Weights of a small mixture-of-experts language model, trained from scratch on English Wikipedia: a shared expert of 64 neurons.
Below are experts of layer 13 (counted from 0) of a mixture-of-experts language model. Rows are named router (the router's row for the expert), down (a neuron's output weights, with its number) and show model dimensions 0-255. Each number is 128 + 24 x the weight over its row's rms, rounded and kept within 0 to 255.
After each expert's rows: "comes before" lists some tokens at least twice as common just after its tokens as in all text. This comes from a sample of Wikipedia text that the model never trained on. Tokens count by the router's weight.

# expert 17
router [106 106 137 153 122 173 123 163 117  90  78 102 161 121  74 129 120 137 137 106 142 174 115 135 128 116 162 106 115 139 121 125 106 127 169 155 103 111 117 111 111 152 143  90 147 109 144 110 156 177 114 122 127 145 151 128 172  88 117 107 140 131 157 137 139 131 127 126 135 113  98  95 147 186 123 151 143  86 107 150  94  95 126  90 139 129 138 143  73 192 115 162  86 126 119 102 113 145 163 163 127 142 140 126 100 129 123  93 152  97  86 141 134 139 124 116 100 135 115  92  94 118  92  99  98 106 141 153 131 159 134  97 141 127 128 147  95 166 103 103 120 127 161 106 103 101 139 128 132 143 174  98 142 119 143 133 136  85 127 132 157 133 118 177 130 108 113 138 147 112 126 144 159 129 149 138 102 124 149 138 136  93 128 137  78 128 141 130  89  82 100 174 148 168 173  90 132 120 145 112  82 117 141 142 140 141 139 119 119  96 148 111 111 132 143 197  76 107  94 109  94 122 130 164 104 152 138  94 135 123 103 139 125 134 140 170 118 130 112 139 158 133 141 110 114 135 142  78 138 101 119 120 123 102 105 119]
down0 [139 134 136 123 116  84 111 138  74 124 108 120 137 120  83 116 180 143 139 166 176 117 129 183 111 163 161 129 158 110 119 115 110 133 116 127 115 150 124  89 147 112 168 107 145 155 177 105 144 113 126 163 132 158 137  86 102 106 162  95 123 114 106 112 134 127 153 149 142 108 134 159 124 145 153  83 111 100 128  89 110  95 136 147 132 123 147 150 141 121 120 145 118 171  87 121 116  88 121 117 134 105 131  90 133 163 153 179 123 125 134 120 140 111 112 120 165 100 120 144 121 133 137 162 120 169 177  90 138  90 118 110 110 145  96 129 129 131 131 150 109 102 102 156 161 152 160 103 126 150 130 170 116 152  93 125 192  78 108 134 121 116  77  88  92 129 151 131 147 144 145 127 112  86 163  80  94 159 134 139  97 160  95 125 144 129 136 114 152 138 135 118 130 117 174 162 107  90 107 115 109 135 152 143 129 157 121 157 118 124 131  93 147 107 154 129 127 162 113 132 103 159 124 133 160 118 175  98 142 102 105 145 166 152 133 112 158 131 138 149 185 135 107 131 117 123 111 120  98 106 101 141 103 131 105 150]
down1 [115 137 104 111 120 139 142 146 155  92 135 124  75 139 150 125 160 128 133 158 126  62 119 143 175 159 141  83 125 136 126 151 126 103 117  96 133 138 136 148 125 103 119 177 167 123 151 128 154  93 136 101 135 139 100 133 113 150  97 168 163 132 138 103 100 133 112 113 154 144  90 124 136 111 146 146 138 146 153 101 116 145 129 117 102 144 137 128 116 132 147 124 114 100 128  90 121 122 156 128 124  92 169  96 122 112  92  99 106 127 154  75 159 106 133 138 146 160 125 146 116  98 127 128 133 171 117 115 163 144 120 143 118 124 130  88 139  81 102 127 118 132  85 171 130  84 108 118 114  76 138 132  99 103 105  99 115 110 144 150  91 113 145 121  62 142 144 119 101 103 156 133  85 178 126 135 120  92 108 140 183 151 126 102 119 131 102 159 114 107 119 125 138 149  80 126 162 162 139 139 146 152 107 173 114 153 124 109 176 132  96 152 137 111 156 145 133 102 125 138 164 157 156 135 146 126 145 109 125 123 145 114 119 169 119 150 111 133  47 116  84 124  86 141 150 147 130 107 117 105 175 144 128 165 123 149]
down2 [125 132 123 114 103 127 121 130 108 114 126  95 115 132 114 111 128 133 142 132 144 103 100 176 136 186 106 128  81 144 128 117 109 182 111 140 137  86 140 164 144 147  69 114 155 121 157  83  74 105 115 128 121 175 118 170 156 141 139 110 118  97  81 118  90 111 131 120 110 134 115 131 156 120 122 112 105 138 182 121 140 119 105 126 108 131 131 125 187 109 159 122 144 129 155 112 128 122 125 134 174 138  86 120 110 125 136 138  95 103 144 122  77 123 131 125 115 129  81 135 167 103 130 147 182 169 154 166  99 161 110 131 126 139 169 113 157 132 104  82 110 148 128 121  78 125 161 144 100 177  99 107 119 150  78 126 108 109 115 111 108  97 122 115 114 101 161 121 118  95 115 106 121 137  97  71  99 135 149 109  79 114 150 137  97 121 135 135 127 144 132 139 101 150 118 137 128 108 136 130 133 148 141 120 146 160  91 122 110  71 123 117 113 171 167 126 142 174 125  85 136 148 110 143 127 121 135 118 102 115 111 132 120 163 142 145 127 112  91 145 163 130 115 100  68 136 146 109 111 138 122 128 168 164 104 123]
comes before: "\n", " and", " of", " in", " is", " with"

# expert 63
router [106 137 144 120 110 157 107 146 128 143 112 108 157 101 127 135  80 124 170 110 128 158 128 141 137 155 141 100  93 137 127 122  82 131 182 148 125 148 134  94 132 157 147 109  95 151 132 102 166 184 149 105 119 104 148 133  96 125 126 177 165 166 134 143 168 107 116 114 115 135  85 137 149 175 139 157 143 123 123 125 128  80 111 114 141 150 137 151  70 171 116 142 119 113 120  99  90 145 106 120  96  96 168 133 133 107 117 172 108  91 106 122 148 134 140 127 155 155  97 112 126 168 120 125 145 131 117 140 136 131 152  88  77 118 119 125 116 178 118 128 119  98 141 126  72 119  93 160 131 127 119 118 111 102 120 150 140 184 138 136 158 151  97 134 130 111  96 140 131 126 134 136 159  77 158 105  72 101 121 139 115 139 115 134  76 126 143 134 121 115  88 122 172 145 174  92 101 105 150 126  76 101 133  74 123 145 127  86 116 151 102 121 149 121 104 165 122  91 123 113 137 157 140 165 133 159 161  79 149 123 165 134 133 116 124 136 118 114 108  81 138 109 111 150 119 115 146 139 125 132 102 133 125 127 116 124]
down1 [135 108 129 148 174 144 125 123  92 140 145 111 119 141  80  89 147 126 105 111 190 115 102 145 151  83 103  92  70 161 113 107 132  99  87 113 147 122 146 105 146 145 112 160 152 119 103 155 124 144  69 143 137 109  99 143 125 114 127 126 112 151 123 129 118  65 106 113 110 157 106 121 115 137 149 171 126 167 157 152 117 142 165 144 127 118 114 119 143 109 131 118 131 117  77 115 118 137 133 112 104 146 154 132 118 122 138 102 119  80 118 107 117 110  83 115 116 154 102 168 125 104 136 144 132 147 164 158  99 162 164 101 100 131 140 121 146 124 162 124 149 137 149 133 100 170 126 146 121  96 145 141 132  88 119 116 145 140 110 130 109  68 158  91 152 118 115 118 106 114 122  87 162 114 116 155 144 164 150 111 132 133 122 102 162 152 131  93 128 163 162 177 133 157 141 136 137 102 145  92 157 150 125 113 136 121 127 113 154 112 137  93 158  86 140 210 146 114 160 117 107 144 102 108 147 117 183 106 118 121 126  89 127 145 124 107  95 158  89 107 151 171 122 170 114 117 127 128 148 111 118 128 103 162 134 140]
down2 [144 119 137 135  80 141  98  89 141 136 134 104 143 134 139  75 164  86 106 124 117 112 181 155  82 155 156 126 117 136  99 109 158 118 107  69  77  89 122 103 141 108 122 135 140  83 145 139 135 117 163 169 151 130 111  99 120 127 125 159 143 102 104 122 104 147 182 153 173 110 179 128 128 167 119 121 131 128  97 113 144 135 117 134 112 159 137 117 152 147 141 103 166 135 127 148 119  58 139 151 130 108 128 132 117 126  76 148 131 130 158 113 109 153 121 166 125 110 110 185 106 153  87  83 126 146 121 114 135  98  80 167 110 140 104 157 150 136 103 117 150  96  49  97 130 151 125 135 141 128 158 139 101 106  99 103 168 110 133 122 155 117 112 122 127 114 114 136 173 109 109 128 132 135 144  91 133 103 122 109 130 164 121 126 133 148 116 130 141 109 111 100 177 127 142 133 156 160 149  96 129 114 107 127  99 108 131 113 156  93 112 143 157 147 103 140 149 106 138  66 142 124 165 174 129 168 110 159 127 123 152 130 117 172 125 125 143 131 147 139 153 128 131 122 127 121  93 159 117 121 143 111 101 116 138 129]
down3 [149 117 128 116 122 146 120 168 120 106 162  99 151 154 122 136 115 130 172 100 149  84 146 120 168 152 196 123 154 123  96 152 106 143 106 150 123 128 128 144 129 102 128 165 178  99  71 108 169 108 110 155 141 131 152 120 150 150 129 115 161 152 125 128 143 135 123 116 123 123 144 112  72 132 102  99 101  97 154 126 168 181 124 180 128 125 137 123 101 114 125 161 116 144 125 150 114 139  95  90 144 100 122  74 128 177 148 126 137  94 131 117 131 117 129 130 154 151 117 121 133 137 141 111 149 115 113 125 121 130  91 169 153 116 119  85 179 112 163 109  80 127 133 111 134 189 108 141 151 144 114 121 133  97 131 164  84 113 142 154 122 115 130  88 136 165 154 114 143 121 126  90 106 141 133  93 167 103 122 131  78  88 119 152 108  84 118 100 120 150 123 124 136 150 115 159 146 114 125 145 126 142 120 117 103 139  63  98 137 101 128  96 169 134  99 141 111 129 117 152 114 140 123 117 121  95 118  93 155 157 134  93 129 113 123 147 143 142 109 120  90 145 116 143  96 133  82 129 139 100  92 100 142  73 110  95]
comes before: "-", "|", "\n", "The", "In", "=="

# expert 27
router [122 116 104 136 131 156 146 156 123 102 132 142 163 140 120 130 126 159 124  94 192 132 148 135 104 136 115 131 105 132 141 133  84 137 140 141 112 102 120 124 110 105 145 128 121 146 136  64 146 148 142 100 107 156 159 156 122 128 147 115 164 140 116 128 142 164 146 115  96 164  86  94 111 159 158 142 174  94 128 155 102 105 141 100 160 139 163 135 119 148 171 125 105 139 142 133 154 131 125 123 125 112 127 168 117 129  80 122 105 103  89 137 131 155 169 124 141 147  96 121 106 156  57 112 116  93 165 143 107 108 123  72 108 159 136 101 151 209 114 114 122 106 136 115  74 142 136 114 134 125 132 147 117  95 107 118 130 161 160 150 172  88 116 165 112 106 139 144 171 115 142 139 157 119 116  94 105 113  98 151 143  99 112 159 157  95 137 182 113 103 135 169 174 143 141  93  91 124 143 138 111 123 140 160 109 146 128 150 130 141 174 137 139 114 130 164 114  92 138 146 124 130 157 157  86 129 152 144 154 159 124 129 104 134 143 146 133 157 134  98 161 145 176 130 135 125 145  97 143 145  95 119 150 124 118 142]
down0 [108 131 154 101 125 130 107 133 102 163 125 110  84 117 146 127 115 108 153 139 162 166 151 147 117 129 134 135 117 175 122 126 149 118 175 129 116 130 125 145  98 122 102 125 144 144 141 140 106 131 101  68 130 138 113 150 140  99 143 160 103 120 138 134 115 167 103 186 161 190 125 127 124 107 110  95 128 129 110 133  90 126 220 136 118 155 140 134 110 151 124 109 131 105  99 113 113 152  97 131 129 136 137 194 124 138  97 147 147 148 132 149 160  92 155 129 118 145  73 136 126 109 113 105 128  90 107  82 135 100 100 142 151 118 101 135 149 100 184 187 111 154 105 116 119 182 129 184 139 124 138 136  82  86  90 142  99  89 125 133 128 104 128 100 159 129 132  87  95 102 133  95 122 123 144 150 143 167 144 115 120 122 131 122 127 131 140 121 153 131 125  85 148 130 125 115 148 106 125  96  99 163  94 154 116 139 142 120  95 114 136 111  88 130 123 142 114 141  74 120 107  95 111 102 171 112 132 143 100 146 132 135 116 100 105  87 135  94 145 101 129 129 125 141 142 155 144 105  86 131 121 119 165 156 101 132]
down1 [ 97 106 132 125 109 162 151 146 129 144 121 163  95 118 133  75 101 106  88 143  93 114 107 140  91 146 147 150 149 121 122  86 127 140  96  99 119 136 153 123 105 114 128 141 144 126 121 142 126 185 119 141 114 130 112 117 117 123  84 143 131 124  95 136 112  86  74 127  98 141 131 123 131  90 113 109 113 151 163 111 122 131 123 105 104 163 105 133 122 166  87 154 147 135 145 132  93 131 141 114 144 107  87 106 130 134 123 159 110 170 156 131 163 112 115 106 117 134 126  79 157 106 127 136 138 129 144 137 125 154 138 113 124 107 137 108 127  87 137 149 135 114  97  96 117 121 150 140  99  89 105 143 185 113  80 131 152 109 121 131  66  97  88 146 169 134 102 127 130 134  99 107 124 120 118 174 146 129 128 163 117 174 147 117 148 124 174  89 137 118 127  94 123  98  88 141 137 121 175 177 124 124 134  95 113  91 139 136 127 154 167 128  85 117 130 147 123 132 113  94 165  91 114 157 160  99 104 113  84 148 171 102 136  61 132 125 106  68 138  98 101 117  90 114 142 139 144 152 138  97 166 136 100 128 131 139]
down2 [101 123 142 116 108  96 151 143 105 108 163 174 127 143 166 159 142 108 163 182 129 140 130 122  95 145 113 134 144 143  99 124 167 108 116 176 172 107 144 140 139 140 104 133 137 162 118 142 149 141 153 134 149  89 158 175 118  54 168 106 100 126 159 131 174 159 106 111 186 138 154 143 145 119 132 115 124 143 132  81 120 112 140 136 160 150 100 134 147 101 153 101 142 123 130 159 150 151 142  87 122 140 166  82 105 114 117 143 155 103 114 145 118 135 140 128 128  97 113 152 173 168 144  98 149 116 120 127 128 109 106 117 161 132 133 151  86 120 123 131 137 123 115 159 106 137  75 129 102 144 113 110 134 110 152 128 149 143 137 137 140 126 150 102 147 109 113 154 165 127 156 121 107 128 117 130 124 103 158 159 133  72 147 103  86 148 155 120 169  95 154 108 160 155 104 174 123 151 121 127 130 134 153 151 156 126 122 136 144 143  94 130 111 136 104 162 121 109 116 127  98  69 129 111 105  97 134 149 144 125 127 139 170 132 123 167 202 135 108 123  94 157 152 186 135 125 163 127 119 122 148 104 164 149 140 117]
comes before: "|", "-", "===", "The", "In", "b"

# expert 8
router [106 111 126 129  89 150 151 166 126 144 112 131 118 135 117  95 107 131 123 134 117 109 171 148  73 142 139 109  89 147 115  90  92 168 174 124 135  93 128 158 135 110  97 155 142 127 151 108 126 142 111 130 100 140 152 142 135 130 121 131 102 114 121 150 159 149 107 114 144 169  86  96 123 149 109 137 158 134 102 102  91 122 130 111 140  99 155 161 103 198 129 123 152 138 143  93 138 163 138 156 108 104 117 115 120 117 147 144 122 132  99 151  90 160 149 131 134 149  80 102  90 166  99 144 136 142 142 113 152 152 133 103 124 113 108 147 104 177 136 132 167 119 142 124 106 103 153 159  99 136 125 131 126 127 140 112 147  72 176 158 117 141 115 133 107 107 101 125 134 113 149 135 129 155 152 120  63  95  87 190  97  74  94 129 106 126  97 143 127 108 124 145 121 133 169  99  93 115 155 109 126 116 102 138 131 141 157 111 120 123 123 137 130 114 110 172 101  86 106  85 129 142 136 179  95 153 143 135 151 155 140 138  88  90 115 140  90 129 140 120 111 141  86 150 120 145 142  81 137 174  96 121 123  93 113 123]
down0 [140 115 160 118 133 135 139  80 152 130 127  98  93 156 130 175 116 139  97 169 121 129 129 171 122 102 138  90 137 160 131 126 110 155 136 122 167 129 122 112 160  70 157 125 138 118 121 132 107 179 146 115 143  75 124 158 158 104 179 146  94 176  86 130 180 155 109 122 118 183 114 111 151 121 103 114 156 151 122  95 129 151 138 126 123 102 172 138 120 102 160 103 170  84  79 119 132 117 146 148  93 132 128 138 117 157 107 105 148 151 162 142 154 132 105 138 139 111 132 159 141 159 138 153 117 131 144 150 103 101 132 146 138 127 135 134  93  85 115 134 120 143 158 119 139 104 131 134 112 118 123 160 146 135 144 162 105 150 148 140 117 159 121 112 143  93  93 134 140 102 164 119 115 147 124 136 123  91 153 105 130  93 137 110 131 170 133 143 163 135 155 103 115 109 109 139 176  79 114 120 123 110  66 154 112 139 110 104 122 123 190 106 132 134 128 132  77  99 117 125 142 105 115 119 117 146 146 148 113 136 167 118 175  84 186 119 165  76 162 136 119 117 112 145 134 138 130 139 122 121 138 139 178 126 110 136]
down1 [135  59 106 137 151 123 124 102  98 127 128 115 121 119 156 153 151 122 100 156 115 180 167 119  90 101 121 170 124 135 152 135 110 146 107 125 124 146 126  71 107  87  94  94 188 105 113 117 160 108 144 133 126 167 100 135 149 133  73 152 129 141 121 146 123  90 173 163 134 139 133 121 156  91 109 128  92 138  90 169 158 121 130 148 139 155 123 125 147 139 136 132  58  96 121 122 113 106 133 139 105 144 126 134 136 110 107 123 115 158 117  97 105 105 153 186  99 125 122 138 100 119 122  91 160 199 133 131 156 131 114 106 154 112 141 106 153 103 121 115 148 148 136 116  98 179 165 138 104  65 133 116 138 161 120 152 103 122 123 127 125 131 128 112 134 110 140 109 115 131 168 133 123 123 169 131 127 135 110 160 161 131 132 106 193 103 128 126 122 113 129 113 136 166 107  88 160 118 122  95 116 116 165 126 147 103 133 100  93 129 175 119 178 106 106 139 118 141  85  96 140 147 122 131 144 151  94 153 153 123 136 151 105 141 133 136  93 111 150 114  93 114 128 138 119 132 137 107  94 160 168 141 132 145  97 122]
down2 [112  93  96 133 138 129 112 119 100 122  76 151 113 142 118 119 161 104 136 146 108 113 142 136 125 127  89  87 107 132 122 152 153 139 132 145 129 129 135 132 136  75 125 137 123  99 148 124 111 110  80 119 160 140  88 112 139 137 118 111 128  93  81 138 167 125 125 159  93 146 123 134 130  79  82 166 100  97 125 124 137 112 124 118 124 160 126 173 136 116 141  84 184 114 140 112 146 153 142 174  72 124 155 141  86 133 106 101 118 140 136  97  80 113 144 128 106 127 118 116 107  91 140  81 127 139 137 134  99 127 116 146 138 149 143 114 117 149 139 153 117 163 149 151 182 115 156 142  92 138 114 132 134 140  86 174 109 130 135 214  96 102 136 110 107 101 120 152 148 113 115 129 105 146 167 140 116 166 109 165 104 104 158 110 144 163 149 120 136 141 135 115 121 101  96 140 157 108  91  71  98  75 135 136 121 109 157 105  84 119 161 123 132 108 146 110 117 137 107 110  71 107 112 114 122 141 147 152 161 136 142 139 158 132  97 102 140 155 106 109 145 100 141 114 147 120 137 129 142 147 152 117 147 182  97 142]
comes before: " the", " and", " a", " which", " he", " but"

# expert 48
router [126 121 149 106 102 129 113 147 120  89  94 111 160 132  88 133 115 139 139 135 150 114 166 119 114 125 154 140  97  94 136 127 103 147 154 166  99 131 119 117 131 126 158 119 119 123  98  79 157 178 130 129 127 131 146 117 129 101 126  96 126 100 128 128 159 160  88 118 101 113 127 130 148 167 141 122 137 133  93 108  84 121 146 147 152 133 148 146  98 158 123 167 114 130  97 109 111 141 111 133 111 102 113 151 113 168 129 101 110  82  96 110 136 166 104 161 161 177 137  78 130 130  73 133 134 134 186 126 148 123 144  62 117 128 126 160 127 167 144  90  93 137 146 118 116 143 115 130 142 139 133 134 102 100 104 125 130 101 151 120 149 106 125 137 111 130 149 155 110 137 159 156 189 105 141 114  70 155 104 162 101  69 132 126  92 122 152 139  94  89  95 177 147 129 149  96  91 118 123 123 106 114 166 141  94 145 124 121 101 123  94 119 122 137  93 149 101  87  69 102 126 129 170 125 111  96 118 106 151 105 146 144  87 143 140 188 122 146 139 137 126 133 142 107 125 116 119 116 145 156 118 109 145 115  82 111]
down0 [150 149  85 153 114 145 150 155 101 132 144 160 121 127 151 155 107 107 144 140 131  68 120 133 120 101  82 133 168 150 100 129 138 122  76 101 164  99 113  90 126 143 147 138 135 142 135 154 125 130  91 148 126 140 156 137 117 185 121 131 106 143  86 125 102 107 111 113 183 140 102 106 131 101 108 150 145 141 165 100 164  78 105 107 151 116 116 136 169 103 138 124 121 111 117 123 114 171 111 127 109 131 106  97 158 105 111 159 150 124 111 143 125  92 186  66 155 163 125 153 134 111 132 127 150 170 120 116 142 169  92 163 154 174 118 197 140 140 121 108  95 109 146 148 142 146 155 147 113 152 106 130 148 125 140 139 135 105 140 148 102  63 115 111 117 152 103 109 158 123 133 101 140 116 119 128 130 132 144 125 148 161 147 147 117 131 119 162 167 149 135  74 133 196 125 125 133  90 130 135 112 133 168 125  98 150 131 131 147 113 130 156  91 138 134 129 126 106 136 151 143 101 152  91 150 121 130 114 132 101  94  81 111 118 145 133 110 125 168 163 122 125 142 162  97  93 143 129 107 136 156 129  96 132 161 145]
down1 [140 181 108 112 167 150 133 124 103 152 164 138 126 121 107  81 158 169 165 142 137  92 132 136 106 140 136 110 143 152 126 157 115 124  66 120 119 103 125 110 113 111 126  83 140 167 103 126  98 188 106 155 132 162 163 130  91 151  94 125 134  99 148 155 174 153 160 109 118 150 146 134 130 137 112 157 105 163  88 149 175 100 111 172 138 157 170 111 118 133 107 153 133 129 163 123  99 167 129 111 100 117 131 133 130  85 101 164 156 124 134 145 129 111 106 147 138 162  82 173 108 122 161 147 131 150 125 113 115 133 130  94 115 169 157 129 105 136 125 125 158 106 161  82 129 117 125 136 141 183 131 144  99 118  98 152 135 134 157 132 117  83 153 129 141 157  86 101 131 109 162 144 109 144 141 143 105 117 119 159  76 108 132 150 111 165  93 131 125  83 104 120 147 138  92 129 133 143 120 131  90 113 155 136 160 131 122 114  92  88 135 133 120 127 125 117 122 150 102 157 125  94 112 140 146 137 144 151 171 128 130 118  92 156 135 121 140 143 122 158 116 155 163 102  89 140 170 159 105 130 149 119 114  90 108  98]
down2 [119 119 113 138 119 159 145 145 177 148 106 176 116 112 161 130 101 122 144  79 123 154 112 123 114 159 159 116 104 119 102  88 119  96 126 137 102 159 158 111 119 137 119 112 132 161  84 122 147 171 136 134 136 137 139 158 108 134 119 129 169 151 135 157 100 151 137 161  76 166 113 115  91 154 113 142 135 129 160 172 131 130 149 110  93 152 112 108 118 139  94 109 145 150 142  86 110 163 156 154 150 124 127  96  82  82 105 169  63 163 123 131  99 134 143  72 105 100 104 138 132 106 145 147 125 132  97 114 107 147 112 124 107 116  92 150 118 120 140 190 118  82 135 127 138 102 139 122 148 133 120 118 111 133  66 126 151 105 117 160 133 138 157 149 169  99 140 122 120 121 125  79 163 110 133 128 165 136 132 151 113 109 144 170 143 148 139  86 127 113 110 136  89 118 160  93 108 106 185 124 117 123 135  97 124  85 123  97 154 139 145 116 143 148 131  95 143 149 124 134 130 117 147 135 130 105 150 135 127 194 144  94 147 105  85 158 136 126  97 121 115 124 163 133 107 101  91 156  99 112 141 149 122 113 146 108]
comes before: ".", " of", " and", ",", " in", "s"

# expert 58
router [134 148 125 118 129 188 146 131 145  70 100 137 109 132 109 170 104 109 141 124 163 113 124 101  91 122 134 118 104 110 106 149 121 118 127 135 151 140  92 137 121  91 137 125 148 111 124  70 133 169 130 124 127 130 171 124 138 114 129  94 109 110 131 110 179 120 131 127  97 138 107 112 135 167 120 143 139 116 119 132 150  95 102 114 174  94 147 137 106 147 112 130  92 122 106  90 118 124 116 161 127 129 111 103 134 131 142 131 131  90 105 154 123 124 129 125 149 192 113 113 102 153 110 114 132 155 144 114 157 156 131  78 150  96 148  98 124 147 141 141 113 109 123 114  83 107 105 143 159 103 148 140 115 134 109 129 153  91 110 122 170 139  62 150 139 128 131 134 119 114 144 164 178 145 146 108 136 102 123 112 160  95 126 106  77 122 104 120 126 129  91 139 164 127 150  81  83 127 177 162 104 164 184 134  89 126 150 111 140 107 105 116  98 144 104 145  86  86 110 136 157 147 138 135 117 155 152 107 178 151 136 127  88 163 105  84 109 150 128 110 153  67 144 120 109 158 152 109 107 122 104 116 160 126 151 157]
down0 [121 159 118 151 114 114 140  72 165 123 156 129 137 115  88 119 130  86 120 123 132 122 108  84 132 120 125 150 119 127 157  97  95 137 144 122 122 114 134 152 129 106 115 148 167 149 113 132  99 104 116 135 124 174 143 154 135 127 116 123 123 118 101 118  96 156 140  98 155 155 169 102 110 110 116 130 103  96  97 111 114 136  97 117 120 167 112 119 124 142  69 154 153 118 130 156 133 150  91 135 142 143  94 136 147 180 106  86 129 132 153 139 144 155 129 127 107 144 121 170 127 115 120 137 131 134 119 146 117 139 123 102 122  89 144 120 152 171 136  80 102 166 159 104 147 143  88 124  75  99  82 124 108 159 105  91 140 135 108 135 157 150 133 143 129 103 152 109 103 123 192 141 143 127  84 127 127 142 110 130 153  95 154 105 142  93 167 149  95 156 163 112 128 101 149 143 157 140 123  99 119 112  86 149 147 130 111 122 144 135 181 117 124 110 154 170  77 122 114 186 103 178 124 134 125 150 145 141 160  99  95 117 177 106 157 103 129 109 136 101  96 177 163 125 124 149 109 114 155 132 122  75 106 126 144 175]
down1 [111 139 119  59 169 118 137 111 110 134 136 159 114 147 115 132 121 142 118 128 112 153  96 134  93 133 138 140 125  87 138 137 131 145 152 152 143 136 125 155 175 104 134 103 155 134  86 156  70 116  66 130 105 137 119 130 195  76 153 118 123 139 115 111 119 151 115 124 164  98 148 106 142 113 122  97 120 131  96 128 112 118 115 106 106 100 111 154 107 135 138 104 147 141  91 161 130 133 131 119 104 104  79 137 149 141 120  76  83 156 133 142 137 147 179 151 134  82 123 129 141 103 102 147  80 132 134  76  69 165 121 142  79 167 132  87 113 138 144 159 110 147  96 111 103 121 110 105 150 127 155 111 156 104  98 111 138 101 120 153 121 117 157 119 108 120  99 129 161 129 101 153  97 142  94  96 147 143 106 135 150 141 127 112 161 154 136 119 135 148 179 153 106 105 169 100 135 150  98 133 128 121 128 115 119 141 150 152 114 122 106 107 145 115 138 143 188 151 149 117 109 135  97 122 144 161 121 157 154 159 120  75 128 104 153 169 124 147 129 141 106 162 123 124 120 145 107 161 105 149 135 154 110 156 160 108]
down2 [ 97 154 114 149  86 124 102 142 149 130 134 132  95 117 119 130 123 159 144  80  92  86 137 155 115  89 143  99 127 127 119 161 112 127 134 137 121 159 116 125 139 159 124 150 105 137  83 109 104 136 129  91 165 144  99 160  91 114 154 159 122 182 115 107 110 124 164 156 142 146 132 140 113 127 161 152 162 133 145 142 127 111 123 148 162 120 140 111 114 146 148 111 135 163 193 107 120  89 118 132 159  94 138 118 150 137 154 111 156 117 158 143 122 121 150 119 106 167 137 131 141 159 157 121  91 149 113 155 129 106 137  80 111 125 109 123 111 137 192 117 128 130 127 160  76 116 100 100 147 137 133 153 165 149 126 122 125 151 128 125 151 143 124 131 135 119  74 142 124 157 123  93 145 121 163 139 124 105 147 142 141  81 126 127 112 102 127 143 138 155 105 155 138 130 115 152 101 116 112 103 133 170 132 101 128 133 150 103 105 154 134  92 121 161 146 173 112 133 191 139 117 136 115 109 129 138 135 119 135 128 214  74 125 125 149 146 157 146  98 183 101  97 178 108 115 122 160  95 132 147  71 112 129 154  89  93]
comes before: " |", " of", "7", "4", "5", "1"

# expert 42
router [111 113 144 120  92 153 102 161  94  97 100 124 144 143  77 153 118 134 101 119 158 136 135 125 128 121 145 123 113  89 119 139 126 117 126 152 141  94 114 134 121 135 135 118 119 120 142 100 122 185 117 109 111 121 162 115 137 135 105  91 100 150 151 149 138 107 118 149 139 165  88 130 120 180 111 151 145  82  96 145 105  93 130 117 136 103 163 144  88 156 138 167  93 107 124  89 124 114  91 169 135 117  76 122  91 148 137 118  97 107  97 138 126 131 123 104 124 165 100  93 112 104 120 126 124 132 125 165 111 146  89  70 157  86 118 107 113 149 110 117 113 107 163 109 100 126 125 132 150 158 132 115  86 178 125 131 129 102 144 137 183 112  83 138  95 101 129 155 164  82 139 165 177 140 150 103  91 123 140 130  77  89 117  94  95 105 155 107 107 125 118 154 155 113 163 125 103 118 150 122 119 134 161 117 106 134 120 101 145 134 128 141 101 120 121 185  81 116  82 137 108 131 153 108 145 152 162 118 164 128 118 122  82 152 141 141 139 124  96 142 150 113 138 142  89 173 100 111 114 155 132 120 122 115 110 136]
down0 [125 170 101 136 141 148  95 146 161 141 110 158  83 116 124 118  91 144 155 112 135 116 143 137 111  82 115 124 143 121 107 141 103 149 131 125 120 130 158 124 139  92 122 156 138 150 133 123 130  99 135 119 153 124 136  95  93 119 135 120 118 106  96  80 114 118 146 144 111  79 115 125 145  88 132 137 143 128 147 113 131 136 142 118 180 147 163 128 111 117 168 113 128 108 101 185 126 122 147  61 161  89 161 142 121  97 113 127 126 133  86 148 169 104 103 164 112 138  97 111 126 146 103 142 144  93 111 135 122 111 149 119 138 138  93 158 146 123 169 107 134 110 150 138  88 117 164 160 164 121 144 100 130 106 156 148  89 121 145 142 138 103 142 163  91 101 108  76 112 152 144 109 103 158 141 113 153 136 182 133 164 113 140 151 142 118 102 146 119 155 104 103 112 118 113 107 136 187  90 109 140  99 127 135 129  79 154 119  95 142 135 130 172 163  88 105 156 136 157 103 145 139 121 136  63 110 167 150  99 170 129 142 141 133 115 154 122 163 144 129 122 139 142 108 150 115 153 116 121 138  85 198 119 132 137  87]
down1 [127 111 124 123  90 139 114 128 110 154  95 120 130  40 107 152 126 147 136 114 143 131 143  72 102 142 115 140 151  97 152 140  94 125 165 116  99 120 121  71 115 117 133 108 132 164 135 134 158 115 114 142 146 138  83 122 104 121 122  77 150 121 107 126 111 130 147 109 105 216 126  92 136 122 123 130 126  98 154 138 143 144 169 151 114 165 149 121 161  90  97  89 128 152 108 141 127 152  97 160 108 143 117 169 117 109  98 107 123 172 131 101 173 122 136 107 107 140 134 131  82 150 136 164 112  51 136 132 156 136 113 100  92 136 136 128 128 111 165 109 147  98 116 121 113 162 128 114 167 125 112 133 152 105  98 152  71 110 127 112 127 134 135 115  76 123  89 141 112 146 131 136 102 131 155 153 166 136 150 146 139 153 118 124 123 150 136 120 107 116 134 161  91 140 139 101  81 154 127  66 109 147 119 122 116 144 153 162  79 127  91 118 133 121 134 139 159  92 135  98 137 126 120 121 109 119 148  97 155 150 121 126 123  98  95 133 139  98 131 158 118 143 123 159  94 142 157 142  90 148 132 130 136 147 163 120]
down2 [124 118 152 160 135 143 145 159 103 144 148 139 145 133 134 142 160 123 123 147 126 119 187  82 173 115 120 137 160 137 118 156 132 142 125 150 155  97  93 166 125 129 132 120  64 110 107  75 117 148 115 105  63 142  95 126 125 141 141 115 117 156 147 120 107  94 153 115 110 145  78 144 129 156 141 123 164 101 127 139 159 119  85 143 122 113 101 128 151 140 111 156 133  95 167 133 128 105  94 130 148 163 137 143 136 175 168 140 127 155 112 149 126 134 131 131 164 120 137 121 129 101 146 108 129 136 133 173 113 147 106 107 118 107 121 112 124 111 130 183 111 131 112 153 173 149 155 124 116 192 134 136 105 136 142 129 124 151 124 118  82 112 127  63 155 129 101 131 148 129 154 136 138 145 148 115 131 191 139 140 115 174 178  92 141 158 132 144 160 194 114 148 109 112 158 141 169  99 122  90 185 119 124 158  77 149 145 118 168 114 128 146 129 138  96 112 115 141 140 143 120 102 174 132 118 131 102 120 156 145 129  99 116 113 133 165 127 114 112 128 160 139 116 113 121 134 127 172 106 107 121  91 120 115 105 176]
comes before: " |", " and", " of", " were", " in", " are"